Weights of a small mixture-of-experts language model, trained from scratch on English Wikipedia: width 384, a sigmoid router.
Below are experts of layer 2 (counted from 0) of a mixture-of-experts language model. Rows are named router (the router's row for the expert), down (a neuron's output weights, with its number) and show model dimensions 192-255. Each number is 500 + 50 x the weight over its row's rms, rounded and kept within 0 to 999. Numbers have three digits each.
After each expert's rows: "comes before" lists some tokens at least twice as common just after its tokens as in all text. This comes from a sample of Wikipedia text that the model never trained on. Tokens count by the router's weight.

# expert 26
router:533513592496564559589467404415503462464559473425444631470468536485520518532568476499364531525535505468478547516543478546504509483500480572466494421375513490517447555541564490591563486526475500
down0:595536591470533416480501525574563507473545453480612445480522522471558474499570496512530506576529438540540545514536449494495466464580556542553527479516401528500444522559597621439531591494475478
down1:420529513458565500520586564502495524502541513477528512519513473457424453428480564502500595572471476520552485521462493427451429412424472504442409485503453602452582475521510446514428380525430469
down2:519460466414545502567590484402495503523442495468462464511553511565520574587541507579509476559494552564504485516529574600521474571438582487585507495502407498498493545528531541473496502405488519
down3:553507475521535450490579549497541492537426546442569510407478514538596502539485470438592467442455510506463474508484474487556459572454471457463410495612470516475517473512549504584552444521616484
down4:455500463562472568520527482492531424479503480621514548439581483585479528491562508495554477419477445539497407546487438531551499530531480424419560520504485546441484499527433396507508564445481534
down5:545410448550541460488460470497521429527458481444409534533575377451508576490529468465517511501541467486479435490538513564513434454563510492457595500490446619569479453446561544452579487436599488
down6:570475485559493543532539582539570526410491525463460507486462480533560561481541454501605489517534591459465614519454433519459481501484495557562488439527539496508445541411446538537502543506394447
down7:462589440541537534505515506473421454539593536462455465590505502393433509526466457501468522539519531557505543386555512488489479430535583561491499394487478544406481461606475519474551472532510542
down8:532570439508488456479554475445452570501519468431477542473524479576503454434564488426472511501444498547546556473475481492473504501437488494375459446493534544445421462587494595458599602482435602
down9:374551514473507526495543483394559551527493470494490495534471633485525482463444518588573512554515450416500504590586521460522639433441515488581547514423488496426516533455531451518461455499436428
comes before: "- ", "| ", "The ", "In ", "==", "He "

# expert 18
router:468494450445558452546445435467594442502469456409396515531541590435558526454545541487514485518478493444483515435562390494505542438507582535518548496510465470500472480452407453520470464587491435
down0:431473501477477496533448541489619470567608397480489431453441523475531486569547495525475484563452499537512446542381505509481428471420438491499492575391560506530472502483478471491551519531558522
down1:479578517564519519444438460469538528480547465463495502527547480536551474450553483441479440486471531448467454465486521466514451470512483525503499449405478525484452522482458450565561466529495456
down2:566549511484435512575403427472563515539505518477470553613468535482587494448510466424573450542496543509548413527522459529414477414497539527399456483426504529464490571443478529538532469484491497
down3:486496551560510493514475469484447505466493422480520609505525468494457574484517577460493454523539506531439472566523522490481541475557417461424442435364488406485471579497436572559505484494420587
down4:476475534519534541524529507526515540495415555480495487503550556492477521547489447490486542553541451434437544500522501475481544490506519527563594518616425409461372445527458465531504492543484451
down5:557628443522463534487430506574511475470501390446438443459486459505465489471510509527528449409422515540433567452498516545538440502438513505561501496508476457497502542506481514545555478558512496
down6:526532503505448518539527533432689527478541425478422486457508508526516539575538539464506554480455444564396474555521573473541471339514485432571607538535474531521499527428466487549553442539526581
down7:510530628465475436566532509515539410562442569548507509527580450483426501560555479525498541516487442451494567432427435489528524545469424530534478431468493534544506540492589504542537555526443534
down8:523465461495461481451505527468548559405487483498521426470597491520548486484579599462406527504517543509516451511461572479410527371426586494385448470430441468549485511534474517505547614526504476
down9:564513469494586423545440533519456542405522531475490511595384432554554500568483478523486524441525462580522427557489456541519510585441448535545468493570469530472617474422435566490451521507480512
comes before: "to ", "a ", "in ", "by ", "the ", "as "

# expert 11
router:488543507531535505523437492460548563507510431535503538529529475471503477477463398486498491487483470419464487517587465563571468442533495512462521484425466395491452493511460482549464504537523470
down0:534513500450536529507611478527554581541477450629469492483521606476459565453486537494406548456471592520483399489484529435441445522521457497492412462460495455520431495452489518396476533474454561
down1:488537479560471467495482461563468478434487519476581607441484471515558458534471494580444538449465486538553495503549479496521542461506518426552461501607617549502489501411567575396405542538484553
down2:434519507541485493596471539417414479520573601441516471507491460548523477491484536510478441549539566534513576518365538432581528552493520527378523518451566460515482522484503569481598466486524435
down3:524513553507427418447535478551441500493527530471522485508505550461523484549647551483583456531530506514467432482455471474510581504500498565496415503533435513323507506508424495478476534468448538
down4:470534528598438538621479553431500474544464454450523399481517444574520482569493478556548452532522475532543474497522436480559458528498525623470543531520498514407393560481456486554532480518414532
down5:529519393464481492405502532433494463511527524438369420432571446532457544452488505533444453472533395489496576481494444553485469453497552526488534513507543471499374499459509513567499555509502498
down6:430490472553469427469413560485484444563432517482486462400446526533555491489500533513564513522600486548514496476411572477505553496501580487507578543530502503575498528534421421522547520538530455
down7:438426467629482483586536578582538498457464507492519525543488515501499423523489458487466491441507563509578547453549454466476429562445511462526424555550480471509440441496482524542491491437546564
down8:485438482440427535520462423414534503550542455545491485529484547459577412520488485528460572535475533422474444500483546509503578507434511540452438472486509484540535475487531539553564435520524423
down9:528440408453505481406446464500576453512563496459340417451526506504550593464579619457546514516525473564468440374423498602488479514509547574420572588464451481453462452478428434584509371529623508
comes before: "| ", "of ", "(", "and ", "in ", "for "

# expert 23
router:431418499441506584526445436425464434523508605458533549497461448470495458483539508437465481515515538510517655510456523551501545525498454535445531535490435435477490509537442652485473494468462455
down0:492503544524458577496443545506439400527437504451548492523561572431519517528507499373483548442527500489519481515537495517518513516535487522503431472486435520493541497446484510493499524451519467
down1:499463566458487535510565468529512543545504569468485467484412545534530441496497501440454467429557470512447417536483446585551411488503570500402493556510459447537562582505459502482523467492507574
down2:464421454471515507585518495543524484542427404465476526608458575522527489487452535463453506584443473458502529521515524490432573512370502419553399576474490415490506445589509492608488503488484438
down3:488539466498557531508455473520447577551545491430485455457479524488522468451465622443572509490521496520465568530445424561567459415537511481452542438469486514455512380422488509535481521524528548
down4:556519501497542473486464504455519591529546525511542566514534553506534542481538533410458466461526498508476457525622486469424448488572510502493463531484459498535452433520510517481527497490328509
down5:405531505439475512496479521524467536561553457491487502516616527513367433536531501563560452551606471567511430493471527473442462357487553461514594566548498513469494422507568435520478531547591543
down6:374395534476488545471590457557552443472555514495501440554557627513500442449497529489581492551470506470454589559562572532442450496564531526464438486508497370466501531516563570541493550511441516
down7:613406518556574483431549455562419551490463510456432591465526490492467531419507553456471581507365573459507501503607468522498452557392505481466558485548406477490489449508406533489554518520593543
down8:528429469626501517436499450542491534450560481592447450421417519423596524493572476475543533415461524434546547524536567487482564410478480535585500437581512557488445474503502493544463429468561458
down9:596551605552525390419621630524493537555425439479433461487488431518437486488455504344488518452579501513547419508496441564541465483506519494450466407527519486458511620499542524552535474547512461
comes before: "\n\n", "s ", "-", ": ", "N ", ") "

# expert 6
router:480561493586514429530501508435571456575565507499599502454484483575578550509495503468528528476513482551508482506496484442465456510465569562491500503446468515490535462503516401479468498350593470
down0:488480459525460556460516560466390548484446578533423524564475516398462500506585487475503531494619572549438518535527450584536534560537468508444524495463515490563452496498515493594547579512448444
down1:540494590537461514467522545496606517489526477568472576520481486488527604488466476434604488421486599562513430548472443440481433554497498505479484393442487406554538517525517542415499395516466476
down2:483425489463403494450516579484516459506479464518541580499556517495548478466534540426582563499526421443432483460513500454449561585524510474519436523487518374589422520378457500490497431429563478
down3:604490375531460522555503486482466512448613532586535509489481511522516504589465387465456501443593485541583429509476403484427489485492513488537417488495551485445475542479556539502369482401557411
down4:486543519475453501461434464428539480597512504480509542555491441499530481534417515402493467487492508544542509461565516455464416483410539520545461514432401499539587471520508499493473448562467517
down5:585477506519486518475595598552536410502584529561594605491588519533486463479546472475487567462533538535493353474457520456458440524565561515465418448414504479467473470456517524522440498489586482
down6:434545517482616559582454421484459518609453394485385418498456558566459517443399581477477466535467431463473524597534498510542388445484417486516499492467491403579513469546536479571540538664459534
down7:559532492453419502515396476485426427493487464581484525487530526425539502367537517512618558489557388436487538490606518497517529509419529504526463559555494482516499529436470497474532547495413542
down8:472511562508526477444550492528506585466587479512559455470490485490422445539476393541436419497509598544503517546438509440498473421518578540478522515482457611446555504439513531454511527455471518
down9:450555570482502512522471495449488418625384565521429486493535509518549512509479525451555554449515541477452477495564510531426560544436352500537537532502511455555580476511465458471531477531526571
comes before: "the ", "a ", "his ", "their ", "its ", "200"

# expert 16
router:552482551568545514521477457412478565642542601530410514424480434542454513505469414382397587483519477479588564514538486496443588573443532534516545526445448527490485597549573404521548501416539557
down0:544532487505518521523554608482564501549554509504500518503432479528594427547538524452372462497520466394488403397547527483392522610550462565547425507515520500487427497494476430602520555512449476
down1:587509475559455488502512497414444456515463483454496446594485604511521454447630541602540522547492555473538545446473479460603504476476469555515398437544510557453504436535527459490460590542537539
down2:474490486478474452497529544567486467474573506514591468603615553494592523478547551554555551514516509489463506522453527467514443468548482492529479447573535511437473473482472487461550584501520514
down3:489607516595487467488437520522493488491511447433409548553518580499436459568477597439486510512524495509510528479564526436384536517513522426460561449468489496499471541486507479434501514418398510
down4:535471511512451465541539500503519487509457539471558539507532389411495461464422536461511418561488533508520450481540654588315505517475421415544474497510588508540510451507531443531553548482561568
down5:512495598434474523563534508452539473534496465507491566480489514516517545584483513346466607545553444412481422555490538516535506627542530490489526426521526476548530582542508431501493615502607506
down6:467503517526580515597441440444533632428498379535481575544484504563454442550549594521463464480450432513570493511480525502462442477485497488586535473421432526443503500463443427498495538565480514
down7:529510481490484440530429507596560449463545469516506471439504424468494493566529491418463496487499509479503480430498460532431447467466544536542506625499526467483512531439488600519504441470543521
down8:462490468542499491475497444480529406560443511536492478635575478478590520522504465523490551604453493540465472487491447531506500398485444518475565467541466563532596474564480422522486484504504418
down9:528539511527429585561462516524496522428491436479536504497508520382487500513519608569537554432500564555524588512477570502569456520504614435438558501487614448526537421512466520499567460442512508
comes before: "| ", ".", ",", "|", "–", "% "

# expert 24
router:520513522466483552487415526533452462514447588468497541403461501535475476449517437456481583488530547544536660450496484526422581528468523582507596546439470477500470575534533502469476529479418485
down0:507468581492326484467487516461519538450500530543493624525526585495450529434398541518488406534483494460558527532462429543558510500549546426505463520498391417489489516583369551483489498445444480
down1:514577434506564456542416436468602578605527469501513483595536520451561502516513493482463499470552453557534529445513472516474477457416521436465504450474517519510566425521405543514429399468473412
down2:498571458502410567545473466470479473528547468585535534473514512417513590481534468566478455503481547561431478504511548534470433549481535516422520460498604488521441524483548505562523410598492456
down3:484511506418457526608470478530498479475583494541489513495490458508538475435445504537471558526533496517489466467529532545553560475504566505517592457598506484482384410506501504486515502477483397
down4:537424528559487552522518549460458483509433508532449635511483434536411475551434506547483514570511524624506437476464478424480485491510549517532402485602508555446516480490600478562423477537605594
down5:513427463519518431572480502459503602540461434472420486485537529554514450522557498479516535438480480513455401555487504502376481430536527496470513435532473501526508420524483573461611461439453425
down6:542535496544477479572527525477513519466505427400515408614385471461455519509464575517533491541489460494515492537446503415487512405609480518469556523513542515432523524513533506478440471493377537
down7:499505552504519488560527486514552455616506483508442503545444438505521532461480550511526527445532362499472421509427584537497550491492579610553499501452559558425588476549531493443576464444590521
down8:431488478486507493530476440513449506462442470460523458513550447529492519352528465464492482464436609472491434525543505447516566508503402408499533425485608533558408530571577468506475430454429548
down9:434482447464572459516481520557509518550548537418538483495472520449481503567465517546533594581534432512461491432422512470527461521484483582544442504619473500492505436544516489436523550468468505
comes before: ", ", ".", "–", "; ", "-", ") "

# expert 21
router:496602532508511488571380457554487490464532501547397525435483444525506431499530502479536485447552468506519539503491513516457584492519539569514618450482420512526454549512421465516500497494418462
down0:556454482512539490537497536531452488567400527547469540521518466482510435446503539463520585610640473524581496556468505545494465469521528471472480494473530516538519540497440467560482517471454515
down1:477568510544506473487452540475516469553537488542475483541468474453379555542485521563449438517445497436550453618567582466484428384545474483473487418488462492352450548560522527444541584534503518
down2:514597528589530611541472523462379570524530448490563445481432407513490399489536518560440525584578470511474508542553597485524541464480571549479523531488444518488434511458475570557501580488483508
down3:579569544474486570531598467538338493433440537579545504440477483488474519574443515513495474382430540496450455519530578516542462598557480458481477480479459540592461467446512496474562576495456500
down4:554650545497557542435495466454425589464545554512461520461553552490391431518490451533545423507542501386473456440494490578523473455541475570443548464461497434477430499508547553557527564494420534
down5:549500533523460510510510512490459497483511516503545500439470510558445524532511374565574443519471554414564519486557482600540507457425496598579452594479464621439552519504569507495418525536409559
down6:516427514398504435454570549465521493417467505483505542509499538463463485463425525531472607536449510503435503466537474493438442522558452446421472499469504409567500489517540470411526436478492498
down7:515446474436481344469501489550554377429398444496445484540571537464525544482502455457550508463479516584464498452487400418429453451546544493488508474533480494483495433442467463509508471510520501
down8:477488545512536615549542549491429555518635531525523479437457492495467426551485488458482482490500496432553468535517569564537519494413484473461486518478616466492505600532514530461504561491464477
down9:564556471641494624491473531470426518498570512537482510499479451535551518561454582529498559515499478489537413589449466543519552454513531538454424504418492484483560529504447608507519442487438465
comes before: "to ", "by ", "in ", "|", "as ", "with "

# expert 22
router:510534477440557553519464476506443475476429658482479555369446473531490474482568501498499586410560541486591604521501464595453567525452500547446607520447456436522454619462589499515460530513409448
down0:499467570511488520470568412557529512586501450485488422480418436511407452531520519537394579549537489456435603501533535488497478472480539550539605412529471430493485539519517639507531509408579549
down1:498498513470447438515606474474478523526452551477538492401496558438473423600441449474551393309456541495530521438504476476592470446495523481502420495457515489524451564479490516442513489512444536
down2:506501480495464524568485485591465500549510519506415461555560473448538461521452541514430632497530494513550494522455487477449535563396520479519429452511500433506450547543508546527547521448607467
down3:435519523491520395624572503574588424500592537459607533487520461538522475501477463563489607509526627477460497566441485518480521377500498467527430570584445472602472540599503479558539602477532520
down4:481473522541512523489569458489569492504469430527548486504474528614463556465475584522498447466536415497491569430549489399459533515463505507513469494529500442470589470580497396478548518586505568
down5:464521551375502461569426511532493496466372434516510536481490480447457527474544483526543653503505502484487549437516508479467519565526456539531498490486572397445616520410537561531361505482488486
down6:476536471538486492502489502391502507621497479602512469522413559516537531494499522492538518617477546503523403426499506609505502492510471529454511575557536474418436471524424504506440529526468442
down7:552503491472443506532466500491423506513481533533522432543478538495499429501542475474510454455516477582481496535521405509541507510371505431424464499425545552390373454428531540605522487480477557
down8:549513438522478564513507491468591446454539494573535508510474537414497573473410615477450452577509448509447568508433514436491514589559441435521502474432440600395447442436539527558454351504484582
down9:517496466477593542475537476447556457518504515472476478493523454592466499455545504512457525496487534523379460468425544585491444474416476480570547540505468507500559527530553508501537476516423445
comes before: ", ", ".", ". ", "–", ",", ") "

# expert 20
router:460529514504510534540520409474514498490459557490614542522421470461547515377513489487505514508509489555525502526516475577466594538455461553567540501424478517588452539526483600499504504479447533
down0:474444511462583558511487488526582533635490503534618453557458415448480619545415429612430464406399529517471536525473524522536547413568486433478443577502507483570534450485530450477522409509511541
down1:556525487508479457503463522531474531517435440488632492405511547558545546562526478470416499468457482500501481410567491468483527531428514515481534451429530444510447515471463425451490564508463482
down2:437543588526493450522495552545466456537474459533447541518404538493507404501509472544456460524442454474511575450510538467565480565454502485551520427478488533501466536480528511495419484537570471
down3:500510451451482454498445522532555512537498551457546582405502596558471486428488539510426495487496433528534516510561464507477537480615559462457428477535539449550495516406540385480411425466621511
down4:445537485530506559482447512501514494497562463401585487432410566474490586522456481464419504481466505414417468479549520467384512512561381430537509572466572501440480474520570537513529474588454499
down5:535367563510426477499513568526490507454524449467474456466549494508544466526483545574489472447476530463477583457477535443563581576493523554538509525471545441421565518456545482509466571490506521
down6:532433542523531550461591516463481487413563471491530585538460487535509478537508542566467479532559409520487470429478542457551473413565435449479536543508487561477552536445412458528515572470400573
down7:498488594496502480550480530515509589414471435477484542468545564534487434506524517534451518451465425501478509443557493483546491532519563396474344485516568528511540575549474549443487502520560479
down8:443510493518429560541473515529425478441570435514544496551555534521431504490563501501515533443495498464535538474436546480502464414502537454454592568481471488476493482409519505522540482496550530
down9:431548466480552437520473477491478521550551428500469537461509496448549449422435488432547563552511542548484476512434463461456487589507532527562575446546482499448514536615555453593490392462522486
comes before: "\n\n", "The ", "He ", "In ", "It ", "She "

# expert 30
router:450588465607508520571418418472478519565547472479386469612420503528634525485460590491536526580503481438543476475501470512468486501467528487452516482538603473425463564521504550585532476524622391
down0:532558416405621401439597470490540458545458476431514495442532472413419593567529511486599452427503520586526495525513527581493592527505490473490487608475462494504473566397496527490494530477488396
down1:482476531614502589437523507487567589376605466499446509558508484449418490393563551518481462525506505521487510472517476467628421480532578559507466573503503414537473582531580515542443472553452519
down2:396442501503473497452469534559506503556469470455567538449550445404414541518547541487444531484509449586501499515502559445513532491453549547429541515511462466505524494440521523510395560478564640
down3:551543562553436495511501532354463488509532510556533411483487580472512515496454490536466353534420425494515572508395457481611453517523441513518531554461518508418572534515435509459517488415491446
down4:487452475421505427448535567520489548468432452497445513507591477431487487560382408478526429431494551540565430521460549426429507472478395497560417491498486494498500556532464442520557557493365477
down5:415511533613536584579485516495565417423521472549376469523511424523528404464462513433610515473513485543447446466507554560434515594527490529487432460485459568559506471514478499519564393533492417
down6:578503581487512394458485451511476505469503439507567481492532411478445540527558482570528473495497533539541420475471457480510538501542500416511468522487529506494482415509470509555499568543429548
down7:473441627396505485510534493513393515641476480500468482494539397484468469534489521509484497432470481526462532476506502534571425532479560541532409521560489519529436535581541504485487555407464519
down8:530460571446491512528575517556456541375435554542514545421491475471384453593451388533478488357459498542511495560447490422534462528564437452469513447538483529526590507484557504471460545468434554
down9:563445511396557462517560445480489509566516537414575472571475450474635515604459431495458432479544544478576530503476441520515522467523475538488401548512562452515518468578458532521577485473463511
comes before: " ", "- ", "==", "0 ", "The ", "== "

# expert 13
router:518555554525508480518581548489456553474491518584490542550549515397545475523496536520433558504629478473440533473550569561440497608452485461585496497573637556490482381509493479560605477539494489
down0:559529500487522478526523522478468444548436515578479409567427641554332494575549462547506507511521452519486449497453491498468543542529482487496474450526521474411530488468474519555546523543515460
down1:554610496445552475501514441494432511470549425432396385480435517435528585536439489523454445525534506492548437565455543567496417556503522476494417503518537527356428490442545537487488594490488445
down2:416550538505527488543467504439383515482510495560368535421481496520431495493457534439504407376489587527424511478529474401565509502455387452497540496464504541555539524525389462420548516529516476
down3:477472551482511464499529525527532465474507417568515515517470574474491555487409354401446471462475505433526432558536403523577556534468476540538480554464458463469434548463489501470406582535400440
down4:557553538453541515521497540442456542448525512502461408472539362598487521481521624547471549471482543566433561545614543520507533495529491458522489526461471515433613484443538521471556561444519455
down5:453439434450515494537534424526512503506444424579464468461582449473496574485490541461526389463517524519476387421434513475400444588490503513441467458440457427542489464585480484573547612454433361
down6:470443417472496507403538477509564536543462467506564541471510470478503457446544538514477497459377560502447466470407572453555443566439559495496522473576496510394561484522534515639597465569541552
down7:544491529509439422580455488468552539493515521468503554547515408515445439491569455426489466488521478436514486501549446403515540467537424532457471509366441566598472566478466522524530549471441439
down8:508467454530472471557468579364466475460478531431512463500517525444452548534532490486367489504545461490493530463540518458491441528472445517435529556492490562493436554482514470481519568482506547
down9:497554637563534551512525537446576486517480488520571452519434451507499510488511502593540482480455468531483509600471438530333593555584406490474523490510540503569444472522446465459491433533469524
comes before: "of ", "and ", "(", "in ", "to ", "for "

# expert 12
router:521578481591559466517437418490493515508453527570562477551411384441506446525490494478533487496535514528512507546492567504536488445512499489488609469478602515562523455514456548521601457537540461
down0:489582477563418571461581531567426544433504530461554425522511552493422565466511583573542475508430398500546534439527445483521467510511483507530555542503518394466515507485517528430486512397411490
down1:556553418489431612468500471552490476576457518508476537534458570513479434564416490499577544455528464552406496469563590568439493524508462502478382444453486608613476411406599487529510405530522531
down2:526359570492530503513561586504371506431470489452504414438468569441520513467516448497432544515587507521536551542464512547510412566538604393374538477465538480546527542426579521444487614503444511
down3:492536510543535368435475536353515501410492520539451477417524486471542496613478451405504456435464489522492466498442627443480462562514541532481538496592487518439593495436471555453545436524454490
down4:505467475429476461453540504534524503389462545520487498418422450549449497433629474488494567507577571544507524553490510540541567517609506449395486489418517479477573443481577569501466500410390517
down5:570459588535592514525542520534354510467537479470515474381539482445555582442437466412523481534535496522494537462583503513509481527440477549551522505554548409451531510608428440493495590605517501
down6:409536514424503503452532553448466531508513559481468460541455490563432431486485473515519516469542551491526583564505546519522472478570479483427499575461535466485539505525489483477515481444380537
down7:590497545491547536465505524531444643449480554507554507426467498481503482456506468518536500515539517593493577527505499517549459489529560452433571554476500455445516603471472472393454542517437576
down8:439415509445449352485503590501530480511545415538463548435541610447470514455598490451418511497515470494493494478498427570444536485577513377566415509558441339456438498491515493420417568452450517
down9:421473523465492448475481512500475483360462474454469591503508513424388555574527468428493507437509533461515478556502511469477475503600490458539487467506516434529455509484582549468513490452416500
comes before: ", ", ". ", ".", "ing ", "-", "'"

# expert 10
router:516507536414483563445437525519448477456502540450528628446447467562568508454580517489514561500498511504513569513524458530506551551459519509413606506422497441525507640462483516521466539385495409
down0:596516497500467485500455516472565544490509523513430501491501492467515506465550440495522496418558504485530421551525605545441456559578559508521564479515501454477452439433399424499547438463456397
down1:444550473514542549539502522547495512546405567498481588544500427489531499577550558480438554520501526421447568448549590505453533497366527531542553581511458589560438551585518528455475407559553513
down2:562458400527464492555568544521467476545428463512585474481473503528447442531526500434475490477501512435562489534492514545460559601500639459475512553480596504542496475457469508425463393571404548
down3:426563523435427497484549500547460496421524470522465417498633605520480487435459404519474458565578454524595465498477450492569430439573522473472436399537610577423539458453510426522503525492407396
down4:417472486539491522447467528440496523480532669486495476485499549476481523516465527447558426398435544520604574478547428420453493450483516457502565521455410489484455509478501386463573552502478577
down5:420524466448490451460614544561524489463525462506525452454498601518444424515508490488519458518557533496476464485508426481490600585487471542464529512512472461604463573540601486552539544543521505
down6:509430512452526458536384623385519445429577496478534545481431457525457436463585560622315540502508511571499538434419460534482546573532539491457445449505511471478444507526416542535546574543498574
down7:472510548616523462578521376565473532588440471543495524526447478449492468512580419501414460528501486545410505448517482547500540489479519551566515471506465491503504499478527469410553481526457475
down8:591510525545475429406567512528433468442513490468518450596546501510515549549446561506499521467455571422452454527446488372564590488498610471467556557557472379434575536403411574480508534469521519
down9:552471482559382511500530476431499556485486467424536493555492425415410458468502650512530530516472500498486507507456467437508475341466496534506483516506488522492555551461555495593452475485457480
comes before: "| ", ", ", "–", ".", ". ", ","

# expert 29
router:477531551432499545425441567461433516427478669453494540428448449519485500388585496560546509466483486514521605546489495504463575515455484552444540470380453476500442576509516495534481513429451471
down0:587530536590547478367443532493426507454479577500477442551432528485497488517482489566405530441516463550419499455545493557520474598556529454517557498559509541562507477488443519533528520494517519
down1:502523537462455490435425493492511466453479515457515471505436515506517481504541477507439531592496528442450491402482436470528463471572489443482551428438543425476499538524488530526539475559458445
down2:559511497551457503404413601520402511467544513395488467503489627481508494487405535462484408569526555478416582482497568499571547557560450533455566515568556514503561415534450441494486574416484581
down3:541512479584459538514458505626496463516509547427447460483495429543530582431525524480568515533516555460528432457421570521526476542446549536541486489512625543495437558438555479489475506399432396
down4:430478541418604540550574485516466460538541447536595546532409508496477635541511484541569583440492535512467435554572487460496448502467586520523535489467529418517399505417504455437536504449462596
down5:531465564495459523547488478520584548538538508482513550533450477490573500477420558546451483549576450368421508470522505388423534467445531440552531443449588550530459607512543505572519465485437516
down6:555546540392543513459556479486528432492487502541550428535551605501494552423514482568500522562553513475512454533458618555495512569384560544462538483596584534440551512476417519535423430501471555
down7:580526535505424523588481509530425525556474525443558505510487497570607527503434558505501464455526450577498455489439523508564395554451528439513552605477423471477578526430671512445473592370434551
down8:464614426495458509488475457490496390426427544504589558454539528621474404504500517624351513510533477497501486472370485517443444516419623459589414446545552508489492640410479536503443563435516449
down9:466466492500494494514525486514530572513466594484467470490431415516586576569463445454453536495557499437565323535478431500514515504504544556523475486510446507449443477526567515606545490474452662
comes before: "\n", "\n\n", "'", "5", "9", "7"

# expert 0
router:454554439565436521556500489543516468485590525456487418523581541430545535509493593484562549504427458470464530441556367518495511472494457462499521538514552444431405506519501456466473508504482481
down0:580457568453523452506506471563534478581468435548512556523578452473484495532433498501581584511581529568515563508542542487434548385488564532609399521528445540525555493382541400389553578457520444
down1:463546499474565509499553482441510485556518413463568440464489553494524420479475496515554541488529497576474579507488594523478544451517516509574418438464508539539495534453394420550572486431543527
down2:530501510505490477567547577557548533477457477498598474531426486529529433539375477498487478550552556515444566585478613465501519462527516465460480463522426598573515606435476446484483486586411579
down3:563463525482456509480423413490571518586444510517511454424527533511479497439558538614483476506526553473517476506550428531532444510503553533481445553465468515498472463502416482466526519538492423
down4:494483562469470459453610469445481484556527386568582484489472476462482466586508473517575496416525551609481523580478550441547514494488554473543420537496436546607547486468500538433492479432582502
down5:498505498492466510602505452542536500454419540580535469527547462506516476479470533432512587518512451481467483479451471470550508522474580561544504461437534521481467532503539553611482482515454487
down6:407551506525594545465469480451537412539586419589485495530524487478516455510555485486549508567439531459598438417627505573481510519493521532562447454487530472424459412515390412508500520481558576
down7:498537391497509521438497500560520516484445547504433471482494482442593475463598478527480501517519567371531460523474415539541374536452500559558439491576598497446473522558536500444435565499490485
down8:526477495517459563544521521479521505361455518443575452519506536543506476622386493465433517511483546440492556563466570443513558418466508481417520464509543520477606570481525447467519559490547523
down9:552523495536491582466569545433510516537521619586515539562521464555533497480521507477522610508554509511507500545458492484557495526500493556518557523460519597467436557479511528601559481554567486
comes before: ": ", "==", "of ", "\n\n", "in ", "==="

# expert 9
router:481567526507486529472493513534435457493460567432477525364481484525479465411483484488530512493455442447500559543518510557443574544418558532470568588447439497491467615491405366601529571521466508
down0:511613516463448460561520526442487468425322483507538377523507599557468497515461531526550543531462637466485523533544533425512552442480487511519461513560390509509472518558569471521489462430468394
down1:589514449488468525465635482496489520451531514484377424453553460512438553583525434481544390526464463579516576458439393515558494528557448519475603488501534581583467420448447517566437499444454443
down2:529575580607557590567502485531568509544487504489497493495589521540451524493503521507521568464383452382560579451527462534542503469464476518525584524563501418476561592390478551449408560458525472
down3:412677593491517444528440481547529460459522535540527452559491559458527459500488541433472480547494508439465491478538594599450594440480386562517525494483523471455501469448584506504442400649406533
down4:470607492543480489486508526531380544497471479438436463471442521437570519454578552554533524617496530510457488488510653477491592484462528450445540576474497423497527520499535547465474478461523527
down5:441565435519487463530461501391507481611443499421519520531476545516607441454483425496550520546507542446464518478511486446487559453535498481444528445605596555515508530578455611441466592524472590
down6:493426493542496451516392410485542516490504543462491549495579525531472530573498438571503578504592477472532509420529551451414596488436485537476501484501507546472555499535501492496436524536449508
down7:512510588518420502446446512466444571500518515514509560535407609490558463477545546324602430570486555513535366481580556467469487496525525473472479530471471498570549488394578509527538474468544526
down8:473531561546551462543459565494404446483452465583494493465548545586473528482444541518506521397475552579453440570532591481482565557492490524562525519506494485550503556583484462553549501487464546
down9:488502561484528438574454531422495459404497469436561446433467575456459541434403622538432511522549436508452518464551558539506498484533535463499555530542515432451561554549502499557465488450536431
comes before: "| ", "|", "–", ":", ",", "st "